Experts of a small language model: 27.3M parameters, 32 squared ReLU neurons an expert.
Below are experts of layer 3 (counted from 0) of a mixture-of-experts language model. Rows are named router (the router's row for the expert), down (a neuron's output weights, with its number) and show model dimensions 0-159. Each number is 128 + 24 x the weight over its row's rms, rounded and kept within 0 to 255. Numbers have three digits each.
After each expert's rows: a language model's description of what the expert responds to; "raises" lists some tokens whose logits its average output raises strongly, later layers aside. This comes from a sample of Wikipedia text that the model never trained on.

# expert 33
router:121135170119162110142107168150107123183135176161128140129124123117131141164159077159122142120151158115079102150105152108101125143119146143136084123118173120092140152101124150114102126116110087107093085079160107123128067160134119131170138128127140106145145105149129084145152133103108114100157124166136136126137143076102153137127108131150123143156109129130138186133149117123128153133139119115116146158093095116125163155097086109104136155134122156111172144122109168173125133125136156
down5:112104160141100114118111147129139106118103132107203151146132133131150112119082140130153168099133170102133139168082106158108144100112125115149118130113127123152165059094122106161136114134130136155135170139093111115121133175136125114146108124127118136119148122158171176076168126127161143109145108157112130126112124147110130094122134102111141162115123144138143132089116147137098114177143130155087107103142157131149094101088127132101149098116105135106099146094143063143120159127160150
down6:182173131130113139088120119157092146151148124126127148175154122152079164116117147151121171186134164102123100093137121113123135117124140128104120142165132135143135135082104135110102131084167179139160108109140116141115121092103096106096115126123131133145127153120115125168170106138140079108100137141079142125121097135107121162137131120109136094156124095128114139149121135135154178113177105098136107087121080104095122146154143123105110126088147132124141069116143120162134149156137108
down7:132126141154146096141187102103145131142134176089151150148140109142147120142084128185194121104106099127147097113166080126127114134114152155168113094123141139095107148136094124143075143114069148159136134131112186152132180136152071113146091140102132123102124126120099176118154102140067166102125103123119168112118138128113094149133114135108165100138106156131102118125119117134154119138141135129153096149146112139134127140135132127168120123155132152103102119140113124111135127103129137
down8:126140122147118101123136136151164113152101162151098144127137080110097110079114138145110098140145132099102123167159139124155131105092114176129118109129149128162079124120143158150126119155100193151053143138117147152110156120139126108138167139103174146101109155154139142090119129124136127136153144144124081098150129078131135145125137138101125122117075150120110140112136128144140116166100132091144124146113145149159127130100170118098100119101108149147106185135100085122089161103145133
down9:137123129129127117099099114127124128126114132100126155135126144122065148119089162185137098179114075110102133129138123177151127125156166113137150124145100113138121151113123105114176098117153124138123141115143129197122111099136152097151142104114117098126112106134133101133127142156167123078173106127133118173125085123089129066146129171132129108159121137138139092122136115103167153132161097087147141120166136122158094112129164129119147102146148156084116104100113131105159148129126168
down10:120137139121115133110130143081113120093117122134163119127146104129112116103109123134136101100111111183193098123096134119135174111140149178104124149131130111162127090107118113145135077159143101155121094135165149130133138114185149094166114122107113096163087148125164133075151122101142147114157144143158091115128157145138118127095129177119133124118098128128137146119137155101113140112166179148158129137156153103150121131144121111107120161108160103120135106078122124082163087168103120
down11:109135147120111135158113164152125179106112064148147160142116151150089145135165118125144132123130127142140149086103113118150150104099117137126114115131093122086128156132116090150161171131118114168169132146120108152144158098136084121132066112113151122157107122156093136108152166161128123187119159120155150124159083130145106086119147079152143132131122128129168129133110154107139104174123115120083073134129080149132143103145112100099156133131126151116145099146096148120117102146141133
down12:110158141122116151120127132089123133135126133090128092138098150110131121128172134097132115112113109142145127096128126160145102150099100170141125148120166165130126074108093127122142106099164107116148121151108117124131119114183161095125111093144148106085110099115164138146149125098160139156167117147141094132141103115141108136128124144128174129120167147146142157118139125116139102155142104114056156141101111130139096049113137134112154150084126133124109127102136092126196152162177122
down13:102125123103106116154123106090094148122076162131139122087113102080133114103108126129087155119146108195119102111114144152112129144163118188120117162109123138167138133111208107131104181167171156129129136160140142113132105118143142104144116147083094108125104106133139125120127144112161113156140121140115142163130167147147111123153105114126120108133097094117104163142118105120130125088128112136101096118114149148117098141151178149160138123114131126165115146107095135165086154128095137
down14:181122134109122168121139129169145128151145140159109108150120084141127110112106128079119141124158116080121169130098142134080154091106157137108127154122112119174089152136108123152152105173159165127120088115131118178171106157088129134160106128102113106123115137137123102146143118144134108097089122149081157144107111128089164114086178141132140090109131126126117138071153124144113143090158098138123123117151129126103136074135120138130119104164106120146111143126138146162143139154082139
down15:152122123117163103106130116095114125112142087125137139123179132111132145123121143121136115080110129122151115153114129161151173124097156143165142175163130141115150101090127138118085149117105131144122103116126158133105150113130089132152074128161125124136133161118119154108102108130152154130130162136114117093110127166137113082210138111141146147137112155158113109114114126111140132157117092189091115146098147130179099149093099119151159107131129138140068086104181116114150104115115147
down16:142127080116115140134151117139154090115146125141125160125173103104129115121118144113139090122129129202145144183123112103133169096091132151095114152126154150123127121136142125098125139124124127127116161112110101121129132095114112141098097123134090109176095143124123139082127111135179122118132096130179143125076155161127108112134114126122126091139170149179111139072160195115091115106168140190134147121129122118110137132110099147107154153153114139153138110077119116138125134147112101
down17:143145094129113121121116127151120158107095152090102109155130128151160139114124091125122128123096113132122109091114126104168158117140114155123105148139184152157135117149109126145112155161144157115109123084103139144122152144119084114160131154103149127113173129146113116101097110145140173114127174143110104114123106162174139114113076096102171106090184098096119100099140153145086151126127156111104072128156095149133111126111144155119118128149137111194102128148132100171146136139121151
Description: Mid-word syllables in names, often South Asian or uncommon, such as Whit-el-aw, Hyd-el, Ish-ita, plus year pieces like 195 and digits.
raises: "at", "ey", "ic"

# expert 46
router:125093135109155103162098141146127118127111166095138150141106082113111136136134107147149144107135144096102130145124089106120133187191150150135143144082150112084134148073150136108098157131114093126091131108164133089116083155102122104152139128133158116131152118108157129137121113121118133107139154158142115102131143095110152124131079155142175136170127166158172125111140111097119148159134139100116126168120098177139147141130096116103133117136146158106146139163073141152096143088137126
down0:121132110144136140096104148121082098153149160134101127134151120168133093114123144121108127062128108100092104145141112103126173133155112094160162086153156128119146089155115098123111154178139129084078098111094138169140152106125120128125147157119131090153166140136151116117108148140119146145109158136118121135137151159129076110088144118092136115123109147156107132165132139159087153112113120106145130157145168125067114112069132130161145125155157165139115162152123142100123136126128115
down1:118144157132145099103129163133095177153100165093138105154131181110165156140149140152138134158123125112129102100111112123130125120104130103140073072148139129163156112113121132151140108159125136137102136139101119193151165131182115153140155104137128116133119137147136136072153147171130110098114118106158141111095110157110092079138142134168135119119118151142089155087123157082141110125112135119110121140126112153113150107096074131150119132137139110140174134101116133110135064105126115
down2:137106119103072160189156141122148122133182117139147125109158113118128127122115120093108130159119110111092160135142075136132159156153093167123101118111169114115143115112184146123137138138101140145129142080127158125140061117126157131155081123134106133116135153093131137099112142148158118140137145159129125140119110146133096112163136111119145134167135129101141116096147134133125106119101118124179122146129113128148156141128163142127030124119117120116140141046151120139093136124123116
down3:144112158110164126144201088104119144108134113119152144119088087121121141141118089144155136152098140129129141130136159114100153118126138136120129147112122130111123142132084132165167150146154083135195117149136086148127118121181163096108080120160136104115106122131113106163127145089103113122084092111147141143103099160165111143086133114099110138139104193126105153122123105124146102116136132154099134159146088132152155113176100158140149069127130151132098116131118123142140121140153132
down4:150118124135106119143173111126091160157159053099150144117139114121172155113102122138108159145132108142159128113124151148141172105146096137161099140120200078142078132160125182140148093181122176147150112124105141128102088092114125132131103112119104145138141129097133131151113145094151164107143118153146123144139125113164079182144109119149129126158115131101107108129103080111131112113113132148149134107131130106099122117097160138119103109089094093127151132144142135122118121140116125
down5:122107128146107107082126136146085092134127149135151122096118126140177120121077137149159137126144120153155138072100135148090115151103097115102119100076130145120099127124155084122154171091127137133122132132124148115144130113152136121135093118144088119133116143136120181137193144133085156098142112156097115100135146127138119139157139093089097143111093113134065153125110133143122134137135132132092130080148163139103149135167152150161121127157094149109149151146146144114111169131193139
down6:170150171171141128132164132140087089153156110124132106153125132097124125126120127104132144111169074124112117112147154089150103086107141119167115130155111100138093158120105161145121131132124135103171092124161096140110134139130133138120104119145135109058099087121124140141136131109138156106150138120119136139121115096146116147165123156100166089120096164137093144096159166150112101076119161166115131147139106114147097199124129103123097112140152113125163104122146164131128119168148118
down7:128127078140136141111170118128110179130138113157169132126116130131142109130099123172152118167148144149149086100110124108134137097115091152132133113146120089165093110173175131153132133096138100138136151119129149115130109131116112080100092122118106153182134131137145176128148121147076136124114079142173164084120113139129112149116103146118110106117079133097148138095103127079136099123156139148115110088151139078146128126146164101105185137122120126146115130115155158091141156141106131
down8:157190166143111097133146113142198113171127120139115101144164164157150158104135127113137115129133130150123147141154164102117118104131134100119132136100073131106112139119166156159150149121152134161116132138102150137094125125105124126074087157116135112134127104110111153107145113155086127143122117101091129086106160091123145106161101156148134144183125097074135104158104128122153138144128122133138108102129116124122073131130123134097123116110179180122099159100141108133129180126116116
down9:113140120142120158158137174135147108130144092088121144197164151091122125107134113117159127132101095135082124117112142139137148134136116126149117111173123118156148130090129135112131118133134102145105118149099175111125064154127092129125158097124087120151126100125113121087127107131148110159128149133064128155101124082138110145179129176104114132097173114112128124142128116076133130110120089135140098159104136136153087136130194149150131138164120133153136103108163121093159138127126162
down10:107101146084138149133150114126111130184122117128157104100119143139116103159151131141169115113083149171133099128093136063172122082133130122147130094128087135123125109117145130146165079132155121132150114146121095151113135136166113149115121107151150141157138156152107069121137118115144158114120104115159133124118102121152196098093143126130123143101129109123104102113140153136138119176122169115109095087150139178161111116124099135124122124118135158115116122091136137109126115170202109
down11:154179167125135098144121097161138144138151082104130110140145158119118143121112098142139161089075158101100130125087152117151139109137111177139137100115132092093135143142126149130145114085145118107157082095132132100130155123143156103140092148148170115120127124139137105131152125110133144134144111123099105170148110138144112123145111118120132195097121130174150160123091132127107181120128112119119090121151109157113109124085153103148146095121128081133076097176160165159139120124109152
down12:124107157150101156126112130137106091154147135120090142135155131097119107125136154104161119103151085106117163104100115154148124124142166152137104130111147147096112151117125144114104128107099145127151102130098125138118120123135151136116134138162082153117110091127123089126163110150152123136163131102111140147130146070169131130177124136114143104099154150152092134154114157087107162071134170168122108151154112131175122153120186123115149144137125060119139085093137172096149119143118172
Description: From, with, via, at and similar words linking a song, fight or season to its source or date, plus === heading marks.
raises: " by", " to", " of"

# expert 35
router:151103155141166107139098159124126073142121145123174149139129116119110140171130097132157145095171133127113118146133097087103127187145146161114109105096144128117154173134131121116113179159100118111105129135166126094128124115115092096177124117097142081122174093142178122156150118136080153110137143150118148105134113110090143140141111169126119135137100176139161132108145133126147141150143112108100137150109113127123156139093109097115128139148137163120129153168100127181117143090156097
down1:122165172125155128128087116132136187095119084125151145123104151157126085150125145128151105059146143133135115121162112098109130098085120123109134130117110150128164140131085128107148138112154101116097112115106106185170142135133115117140159127135130113135125134160139118112160151145148136113109130104162114139130151152113093104097154127115111125108127167127104124190118163132114142164100114140148121149138143146109131146128042114120119169121167135097105115143134141178096074146104127
down2:104115160130127098141118130107128145084132165116103125124176124115137101146132107065091102096142159103109139145112106088165143134121140124150151103102110152137118124142189115150144129115142146156104143140130138174157120134098092094168118162124153132115135147119182105131105138149119095153077140141100098152132164188119107167104140104126151089123116106129134100108155141146139119162106082091140147151137106095141118077113120099116115139106151131148154127138122162130083140168151130
down3:165095070085134161078151107137108131150117130148149142110101104161135121126100123154120101117144113160134132082196119085126143118131145157128145134121148115127135145138098135173152171178137157140152138155103082134097151124127154102142096154119107124133120127121107154113104120094088143101107131161175156095111099157157123102094104126156125147133140153130094144179076098153106136134095125159126149120129146150133113146138107150156147134110100117102103146134106109136111134155111084
down4:152119110133116126138125142098118115121180073132170135115101112120181130109084149157086139123124090159143084113122158150120152105121114149118140135152137082177103136162117134153105093190114119125134160123085158120120131136123128174141144099130091119148117099142150139106095134172119167104122123111122124086109150169128124119128153111150144090102113135142132085146135130141151162129134159149150133092079097105156080139096152126149110124135124145178170124125118104133122116095140097
down5:150120127128081083131136147131153096148117156122150096114164134134148098172106162174125150139105141137136160141137085124098087129154102116118129141134094106127135142114165128145145131137142122143129137073118140129133115129153149107158139096120075143127094110141150140079163117108138123139111166138105160101078161175151123112136100124147144132123164169156107133129089140105127113129132145123111110116104107164163069124144161154134122099139139124106109139105096105110069201159118139
down6:134139158132141160083133117127147121161184107130119126151150132130129167135094142105106113092138063154127106108129107161107119116099164146185112084108160097121101116117157137184129168083144114142067098149135120114089138142103109152153132152123088108110118149088128107129143143123149156120161148142122122116123147151088136154162092141118182149136111104135128123144096170161069130120120136150156119141137103092131123131138173132139110106102102122157136140111142137115088135123116116
down7:129123088108118106147150164114147123120091108089149105087134187134136134138124129158128107121144108090158148087141164147103120134147090143136158142120143163143137130131111111113155143127130117136130143069089208095097152148168124152091111155112104148126154103134154117174129171110130144120138101118146112128125106145130095145124062122092114135151099155117126120072097113119135112175142106116129144149126117111113117104140140189176153103118138101121106135126119135131124170135141095
down8:126161093079105127120136067180164137128130175185142119135106115102113063118125129096126102127164171121154100161092109117137155125120094131112127145116151117158095097115144134096142139115130128138128123138155166137132124133142134151135111127105156166133107119077086126118109152082125129148123132126112116129100091124148158111123155136161156107141146084149107144126129174122145162124088135132121094122117126137108117135111193102124112154092092132153118088166155114145180146128138127
down9:113147094163095122146123105118117111127135095114145111160167108110113137084108107157111140131136153154166112133131101150121143159116118160143154126131124153106130180152153086168094135106155109134168148104157153130163085136145126181107111101144080125119157055115087094111076102145112090143148136133120149167120129109135103140106128113157137084130121113135141136116094129139116158124157115134094133133114145132127109106144169101148155148115119151118142100076176135137178151127148132
down10:090083136106138140137142154121120178126099116102135114100136113103125116127130129101120110097159108141127079132103118134085127104129157150092129175100123165117120141105152116099125108107116132151136136136152146111142135116155154135147092137117127184161127117154141105075112123106122165123152133085123144122120152126172135079140126099127119223121115160158126132139139137127107153114081163145125149117129093143143107119183155158159154128091127154131129098095112124130168096120174097
down11:137140149108104161141134123146143183113110134170144174121129107118116160143138092111141116133067148137137150116175104141107135127122101140097126108137037132117172110155172120103154139154151094104093131130110144155130129115134128132120129116159093121133121149149109130141123174111107118114117106135145101109113120134157109109143148103112131114103109060130109165118122088095161153106125123128152092137185104145184161133135082101110132137120139099098113118127179133111132117127140162
down12:073149137129121143139155118142101107128159117117126125130156124130119131151128183146127141110135140132127145121099085114128122151136123175112134184108161129110100130081123108187118156119126155140162162087101144100086103110109138114091093086136125149102147133089112073097095111094096104136147155124078137114125137130168103125116107123185148112157116165176133132134122142140121127116101135120145121142128120181159122079173158124121150152120152098127151129126142137140163176122107114
down13:086115134133109102134117155142151073158115164115134151119162119149116118199110141120110122139104139126128172133130101134126113114114116143143128154148147104111118152141142124141127087121094134166113144139092140129104108157168119131113157118131093131131100142137091095112136108121129103149143144147163150109121156109127111124145160157153089083153138119132123123136175121109137110130144137089103143142083146096132085098134176156152110141182140115172106134128103051097128152189081121
Description: From, at, in, between, until after career or residence verbs, as in "played at Clemson University from 1993".
raises: " ", " the", " a"

# expert 52
router:131129123092169133151093162163124099159130138130137151147124119120098157166155075158175133110161110087065127165136127124102113129141139144114127127131128122114151144137166120122103161132130073138104112148163097092131092137129130113163132116136156108135167115130134141164144112134133157101156168135128130092116143103120163083123081145132146139147124147130154134102131114149141136141134119104092117137119116137144162135110098081131137147144143168105154144150069157165044137096127123
down0:182131139115126137119162126061128162133152133131102094133117118132162126081103156155152149128111098111109141143155121087139153081135142153113128122100180100120149151126080115134133119154066141127104125124120119140133145120161081154093152119119111132158125117118119149089127129168133159079143116159130106166135126144136091140115173135124105144152089120104129143118138129130089126127109140137116131132129130119080129159123093147101117145131124113087186100116134112097187152142173173
down1:144149075077114125095118152188099146155106126164124103106110151129122154137123132075138143146167119118155155136123114111155106152085125127134117139135137127120169126075119127121166096134149135114139158151121132122109164120104077163111143121180121161126136108119127132159119146115156142115140181120116076124120131156108111077135191063106098117085155103128147127138100142103127124160097135155138119093164101146107118164128084114131129152156140151122124111125128144122104126137117152
down2:126147115117152090139160165089141157087131166149182094099131079124134150115114110097102115137072101091151130124119110137139139132137122145110151162122151178117163116154140125084133091157159140151123116065123128090133118122128134085151088135140147154136125112125154148137121145153167143150083159173092126114119132134140093130135128082148108131149126089087104137103137141149145109130151120098170134139134122135109129113155188130153121124125125139157090107116115159098106167130120153
down3:128138143108141150111127116175136140162129063143132136129112108140120133138126142088119141115137138176144137091115127081150152091085113156162107129131096124143132151116051086109150159100113130108110148134136118129115119083137128147156107152156129142149103146087164085129139149102132111162116125124136124119126078154154097136111141096141141144156104143165101102123100112119095110136078131121065141107141150111152130138149112135153194131127134142114115107142165158173151141112142169
down4:107116138156103132120167137141131138145189075124146135147176118160156135159120092096072126150112109081170093125139147136153142126125096198132127136106160125163110106169125137141122136149139132135142146108141148146127113101092131132095121115132136140081167165073131147092093125142132140099146126138109091132116138161137113149142106109139134140147094100109147120105102089146106106140113137163143126162115162089108161132082108143100107117116127100120138091126163174131153128147101135
down5:137133157173144100140158129103130103115121181094125107152102151135143149120101151134136134110097112182148114089116122185129115136131122122104108150098118192106136106172141134150153118102134113138149122109119113129119145143164156119122107123131113142156117143170135128110114157160136131131084124177097189111129130148107114104110128111124151193145119125103091120122085115132100114099150142126078098081146117168131138101144159093144129079126141156156103160096098151115119163136127117
down6:146133162171155145112123111130164120112112120139124101123104149178116142172165123081105137156121091182137109128105150109160101132129155154163070090102143079133102141113117107144157167098141136145158129149132141064109125113111148095147124133101100116128098146079163117083112155108110120106129104132120155153103107119115131178150128114123120125167140113127143111112106151146116179127117160168140158153120122113128115152115165113115134143094110094123101117134173122132111094150135167
down7:161164102088134127094143137109175114140131115133174143113117105122122075099124153159152129113115095123140121131094115124131137125102200130105140126125138093115107109150126129143164122130126161102112140134104108103089150144072095118144098153084085121182148150148111117166113165093139159176122094140167132102161105113133130135117112123123105157150114119144150116103121118135108129089149109122140109124142138146131141138144218144122164113150129140121103125106160175136118122143094101
down8:126177118131066074135119135186180090109101111159129096135134131103160116154120149113137107125121113134159130104155140130154119092122129166088106145110151103112125105151146139193124120145139138142118149132103129123126145127120132110116140119130122153147130123117108183106116111141110105168122136166110130062127153114131141136150083144145073086138122095102129111130143120132129171135105088127093114120127172130143152135115169076146087122105126144181118147151129124108172155140123121
down9:117099104116187144141128161124122110104107122159147140171128095107134145116152103141141141127106127107131136113159186171150098100134115143136143109096137090131169146100106105114119156125091118150109116125131129095162113108103125145134126121095082144156155170124112120111106132100151104144131125139124132115106142084076132147126086178138133174096150130118143116150132152109123134134126109146117133148124139140125107089131196177148181127135081111154112105086122106088185128144128162
down10:165154166119122134111121126117128147170112159143140111139106168140096133164165149090123155080130106140143134107119115100092074090089169167115117102151105157089161120102131111154138145113149108134137083131133147123092187121126101132135133144104160120144118111136165106098139143107129102105098095121177165131100125152143129110079122097153124166155124109128140115116112105133127162178148101085126100103148115152132113161144128123150155117128157107115117163117139153103115142113174163
down11:139117130112124096147104119146166158136110141131146149154111126140151132110162120137171164149106165086147151131100113156101130144108158121164106144143152128150163105105098138116125122089148125141135123097099098134139170136127114111135120117137160131158149118096137128106126179154108103134122086134135112127136143135123113089136112128119091150120136147087141181166110126176112137085152105114092127095114071132083138083135100174123132116146145091093075128151147146169145056141140137
down12:168170168125126128116150152133123111186122147141104117136098103098089141156125156111140154093151095115144118121141121134151122152106151099152092109079147187086119098156113085175162107123140115122166128109095153105146154121125155146093124108173113133147140119111132152159094182151112124106138106127115106114104158112092122109157136104130111128137125153143161108123095168123118163139119129133109130127128126125144135112131154083116182129115126093055142150075128115133143130137116148
Description: Opening parentheses after a name or title, introducing birth dates, years, country codes or translations, plus pronouns like he and It.
raises: "s", ")", " also"

# expert 30
router:134106108086156108131077154156122133139099152136166154131103106118109137139135102180151130095104141095114120161107116113131120151168163121100107125125145121115142159141158134103124189154124100151111101124159077085114106126087112067155141115130155099127168089146153154141147107123101128077154149157136128108133142119136148114096090140148168145128128161147163143092129110109139169130146118118099122141096132140134144149099087098118155144142142154105135117155097165149079125104134137
down0:106160138119129146151134109163135131085111092087111176136114119167161061125160158106131142141109132134123167127132129138153134121109143157140136137138088101139125129085106118138113079177105154146140094085130098146146110151100103143116113163107134111083117149104122153137136116120128114087103092088173125121102137170147142102097157106125149122167111157158101103166107153129112092139154124129109148121149095159118160145114117175108118149118116129169131115126119111117162074135138163
down1:101134161090096136084136129131101141123118102141161145138171136156123145147176157093163116105139116112133126151102163113148125143084130094133137111179170158083122111117137182089125096117133132093091117133133130165142136126132107091097109110150174141116090158145139128119114100107168124111127182153124126142119127169122138131138102084105067134117145153136079118119128150151142092124091148121121146154141119149129146111109105115148100154134185102151143098159123126155114125137147095
down2:105133139119129113138144125128120114116140141135120126131142097118151160085118158130144125144117151129137103128160151099153146128101133145161144130106105187131139123127159116130105093126139149133126122140148144129198105112118109090170156114146156127142177109132097154106073175149093099127166071137143097118114110147128181151121134149113121127069157110152092134126137114112175101105091085070134167132155107090141122086090109118123145139097133154149131156165124118112123117133121079
down3:127118162120132152145141106112165123143118107099110124149121161158117164129078186144134133125131124142123158100108143127116094113124103148149099154139110151092121117126086104157120121101126094146155163136158122137104168139124144091108110139170143143171131117149111130113106100135153095149152107125124116113152150127100144129103155121123134135151127144172119124134131085150138102162120178081106102104149076106096076116134120152162187080116155138167116100111159135070133136118142087
down4:091125104137186104096147118109074139155151131082159155133117120105143191110122127125170095155126140140117109123139120127102144091144116132135140154150124116134105129145146182152105103098125102120090157131155103161168125149134135141155118114145093113153150152120120129173091163135168132103153139107144151108124110121120088146122149089177119112097119112122134142071125139095160110095124157155102151137096134104113144121070116101126127143133122112163144141167130111092162115142082125
down5:166143126126126122121085172108098111156139146119101131157138151167109092145070105102125102128139144141125166097100098104133109133176105138160151159138139155130112079097120141170187142090126111141172124148108171118126136114164160078169141097129137114146141097137149158143130136133159137107140150132108159144082104146121083112131121108106124141103071139133128152124101172109098138155164111129143151108090137101114132128150145116145132145093088117093095143102142133122109130117132143
down6:144146151149139188114121077145106117099130105112112112148105141125111143102112105085123131099181124153164108149161124163116098111157151164122115099088105119156107127098118098124115122087090171136132148149140129119148135128102153125099102135128131116122135105138108161117102127056103104109163150119097104121140157103109163141193134116178125127127162143146155128116135144173087180139107115126111110150130161108142123133121162076144118141086123173147122119121126113151146118132156133
down7:182101117133128136140121104117136153114126132149133152063142091150107140137090144117130100109137094143168125131126140108138115134094136129136129159075126090149134155166094136158149170134122134126131107156078136105092155119144126142122097155105150117169133164150092145141153117120095140151107120117158146132137116141144195177083132107124112135140069135112111133132137148141077117090162107125122130124132147100141086128131156156139185146109119110113104127123111181086107098162139118
down8:144146141153079109107135119124135150119115125164116158109108154085099155101142139153120082122157121111133122106104124131157180159143109076099146132169126163122128142116152171085147114168132126109098127178136102151168135147127117069104097120104138157119146092134141164122088120114104116116139103118134128120144145107187152087133143121118104106156138123116133104106145155084160168103087122124120124087090118135139092136138149141135106142088158127169123166151128122103159122164140123
down9:128132098141141125125105108127145124148143105133137155137139098139120136143112105126146160145129062132157144094152153133092094140133099204127150126123117139125132160101136123121114120099119120160116140114141169135105172120086131120134102112129108152142149119119123106129139080154150151133146156170103145129131124074107165161122126134158134133127146090127095137131097113132116105134121125105071163091128164106103109125180194162176096141122095129119101137113163093111104105119152194
down10:126098145089111138166134094094148088148098139084163104154147122105107105142089145123108119109129150135130149131120145119112082129143160174105149128137100114126151171089113185118152111138108121169107103131129140108148121137144189164145130146141110072112166122113157135128137116101131118141146087112144178118109094149139141146150121114140130169123100097099131104101136148123185108148104183117145087131135089120176138135145126146108142126138166119147095142104107119090145149110149141
down11:104091122119108118131089121105126118142096143138119181161129142118126088116110098164140122123117153129110144101129087135122161146113110117146134142169152124144133157150166104120115104136175131100089108146104143123157107153153129083176154091130109094159147142151140134155118119178109122115141105142173123133157110112125128119114144109125160139083129084101139167155107105110128115125143131100110104109107099139127131092194151156116185124161105089112141128158130107134166091080159160
down12:152116170196086134091148128101145112154091118125132137164100129136116128140107121108160137090129154160128172091124096135133126122133140126135135121071126125116080131160136117144143143094108133140196174135157141127119115145126135124097050086142127141138124086135128112104135105119086136129110152111125113109125117084120136126154105100122128113139121134163133139095123144151077193157124144124122122157127145143137098132106125093145154173089153165145115111100150117135157116167148126
Description: Opening parentheses, slashes, dashes, equals signs and superscript or subscript markers in math, phonetics and stats lists, such as (, /, ^{.
raises: " one", " a", " the", " another"

# expert 32
router:143135167121169133117131139144117126168131153106137157134112074098118135156165108154115149101127125108107132134088115113101073122124119136148083124125145123109136166082136144105113169147115126116128114105144139125146127142131157084173146122116123101156130137127157078143185113105138143096158148163087151093130172098094134098106111145136121131153078130114159150096158138124151148138156123097078118189108108094136145145102082126099123154151114143128158139165112132150136100126146157
down2:117117158103150133103132077137104129113131140127136158116101107145154174123126104160109106133110154145127129075147111149110102127112136088133147109130115090157135123121116139149135135128140133117070087152113113165115167122154151087158108154127132129116128175120161167107149107123098125106133129112132139128151121174119125134095127137101144175121080082108127094129101146125158116132126164084143128118156130136155183121139182137180139138145159161161051121110091146091116115136133107
down3:145127130097144156107101150109135164103108105136187148142109170138119116123146135148107143190111152139160149141110092109171172101091136131107058120128123113127097132100071131162184158134118117140137156150152132111157109141086130136158142111124139133167121166134137144121105110113122128143101092105148144143105082097156122147115122113149128104143114136160089109123130113134195115153138134130085122113133097165134099140125088116158182096150098145142123113130127114116122107127106104
down4:108075118123075118143140122134169097121113114150148131134143121131112142161151117100140132161111118158087110096165086142129151151102123144117139147148151124134096152175145156156099136157134129113119131124115134182147166092182125129159148112181106128109115146149139090116122172173113109106115143139123135068111115116111129173160143087115093091125122098130136132106105123114115106147116090171131135123126135103157070105134093144117083139135141137158124138166138154088141146113116162
down5:141122134171081135156115139142148091142163115139135110145098133127116134092117122194142153120168160118111135103088096123144121105143114145111122128100131140153125143078109151120146089097129151118155181139138158124105140128108097156110099133092102167102163120154108164137102106113137155130113127145121123139159146100134115081137121131161119152126114137187093139100139109104128161149176141135118101096121124086165093141169153133103160069142111100094150132103156159164109123140134122
down6:105133105166105166139147153173091179108151111137143103156114127129172117124109151135133146132099125126117118111111152107107153115093107134172135114141167085165102103135069143145153136103136126083101153153169098105162082145106125145129135133113085129128146163119150140090129160154129113108152132134129103123115076109189133124140108138151114109168138100134134127178111170126127091127175087118133076145113134104127101123106109100128165119111144138099130128150145139104139097131106145
down7:104066160136138169135148124174182081082142120110155120124155108102130095170115112148144159099134139137158111158133131113096127144089143140147118120125102163074121160139128119120118106087126131123140136098110105162165148134160123153135106136099098116134099116106173133159098112109096130156111099096121177110121085121158142165118123106145141126103116170178100106127125138136157131106131125159094094137129165154148122122158118161154178124121100122100093136114161124135127113138116139
down8:118113121136096084124137119145194126158126140129104143076122142112096147103140107098134103152112145123123151102140095135114112104131065096093136164118142138134147129093125120121153113128144130127124124141104149130148159184173172110135065105102139123133097166133128130166111120104127156121167162153092130096163158104152111135158119092070141144165104150158136112128171131110131170135115121152172135107116166124136094127130151127106098143107074150119102134142125102119134151129152135
down9:098144137144158126154135118120125119095113110145143124172148155144106130110116097140105096161172139179162127126151093086111146110120096136143135123131101092136131115074109117108113080104156092159141108075136141133097137120120095109191106147105116154150134116128125111106113090158134120149155167108117115128117147129112149147120110163110170134137160126090100067152077118137140133137165100139132136122131117175110119156141171112108135168106164115101139161122151179111142160145120122
down10:137132163139100134076151145126095107138128096125153129150140118100129155143100124145123113129110125115185098153110197135175150091107105155131116122134047172089155150115108163120125108130155111110176141128108148129098116130120142118109100138137148136149123133134143114169144107122114112121150123121141130116104085133124161119140103115179117130144140090134081142145136102100099154161139166120168101120104130134162098106124115138115172179144130097100161161107117155081127097127129135
down11:125148173092099153085075152142143101164130121131144126126086124120134085109131122159153136101150173110123136149128116151143152172079105134075107105103129162105128107137137174143170095136113130123137159140148116113141144099166117112121124111120115181142121127152112150148130142163121135114163087142161156143133083152145140120144123131106138109081147166146138123118135130107146100161134127147097124140152126144073097089130098130111122094108117108123130122118111077170157138110096186
down12:110108141106098130132150164095098111148123084134119125123108092142167103168139134113111088081143143140122157096139158175119138120102143092148114119117114153134121139137131139120140142168172093081145123162119141129144143105158133118095104129145138141075078112118166109111150166140117145115129118125112096120129110119140130143146163136141136126098158082148165120123158136126052109112132161124129178166093171100145137100122166095111176135121142129136124131114096189130152132118113105
down13:135109098144158083141134092132153142161130100154145148121140122165127151121160131133100097149163135133148128129169131103114150121141138118109150117146099083173155138158128134127107128156144125176101083128089132071111132125156142100116096127129108123128118093101090109117097127091151126167105110094133137145140149123121152154160123164139129131129123157155124105108113087138133128103133124154157108101073151151124179164120175124154132108150093171141084122122169134143113091123114060
down14:130119121127147144144199107135181149140129092125165150076120101133117107138115123127125139186160116125114119117115144145130155127123136132122167114070111141154103151177106117137119122158120142119146097111121143114128112116089156147134115140163171107084134114076091126097140138182101129123131099122140142102120094128124151108151144133097133137150165089107140122182138132138134125110134106112181131108124122167192108111117109118117113107087170121110103128121124132155116125157069165
Description: Middle syllables of names and words after L, Ch, Sh, such as Ch-ile, Zs-old-os, gas-ol-ine, plus zeros in score tables.
raises: "es", " regular", " further"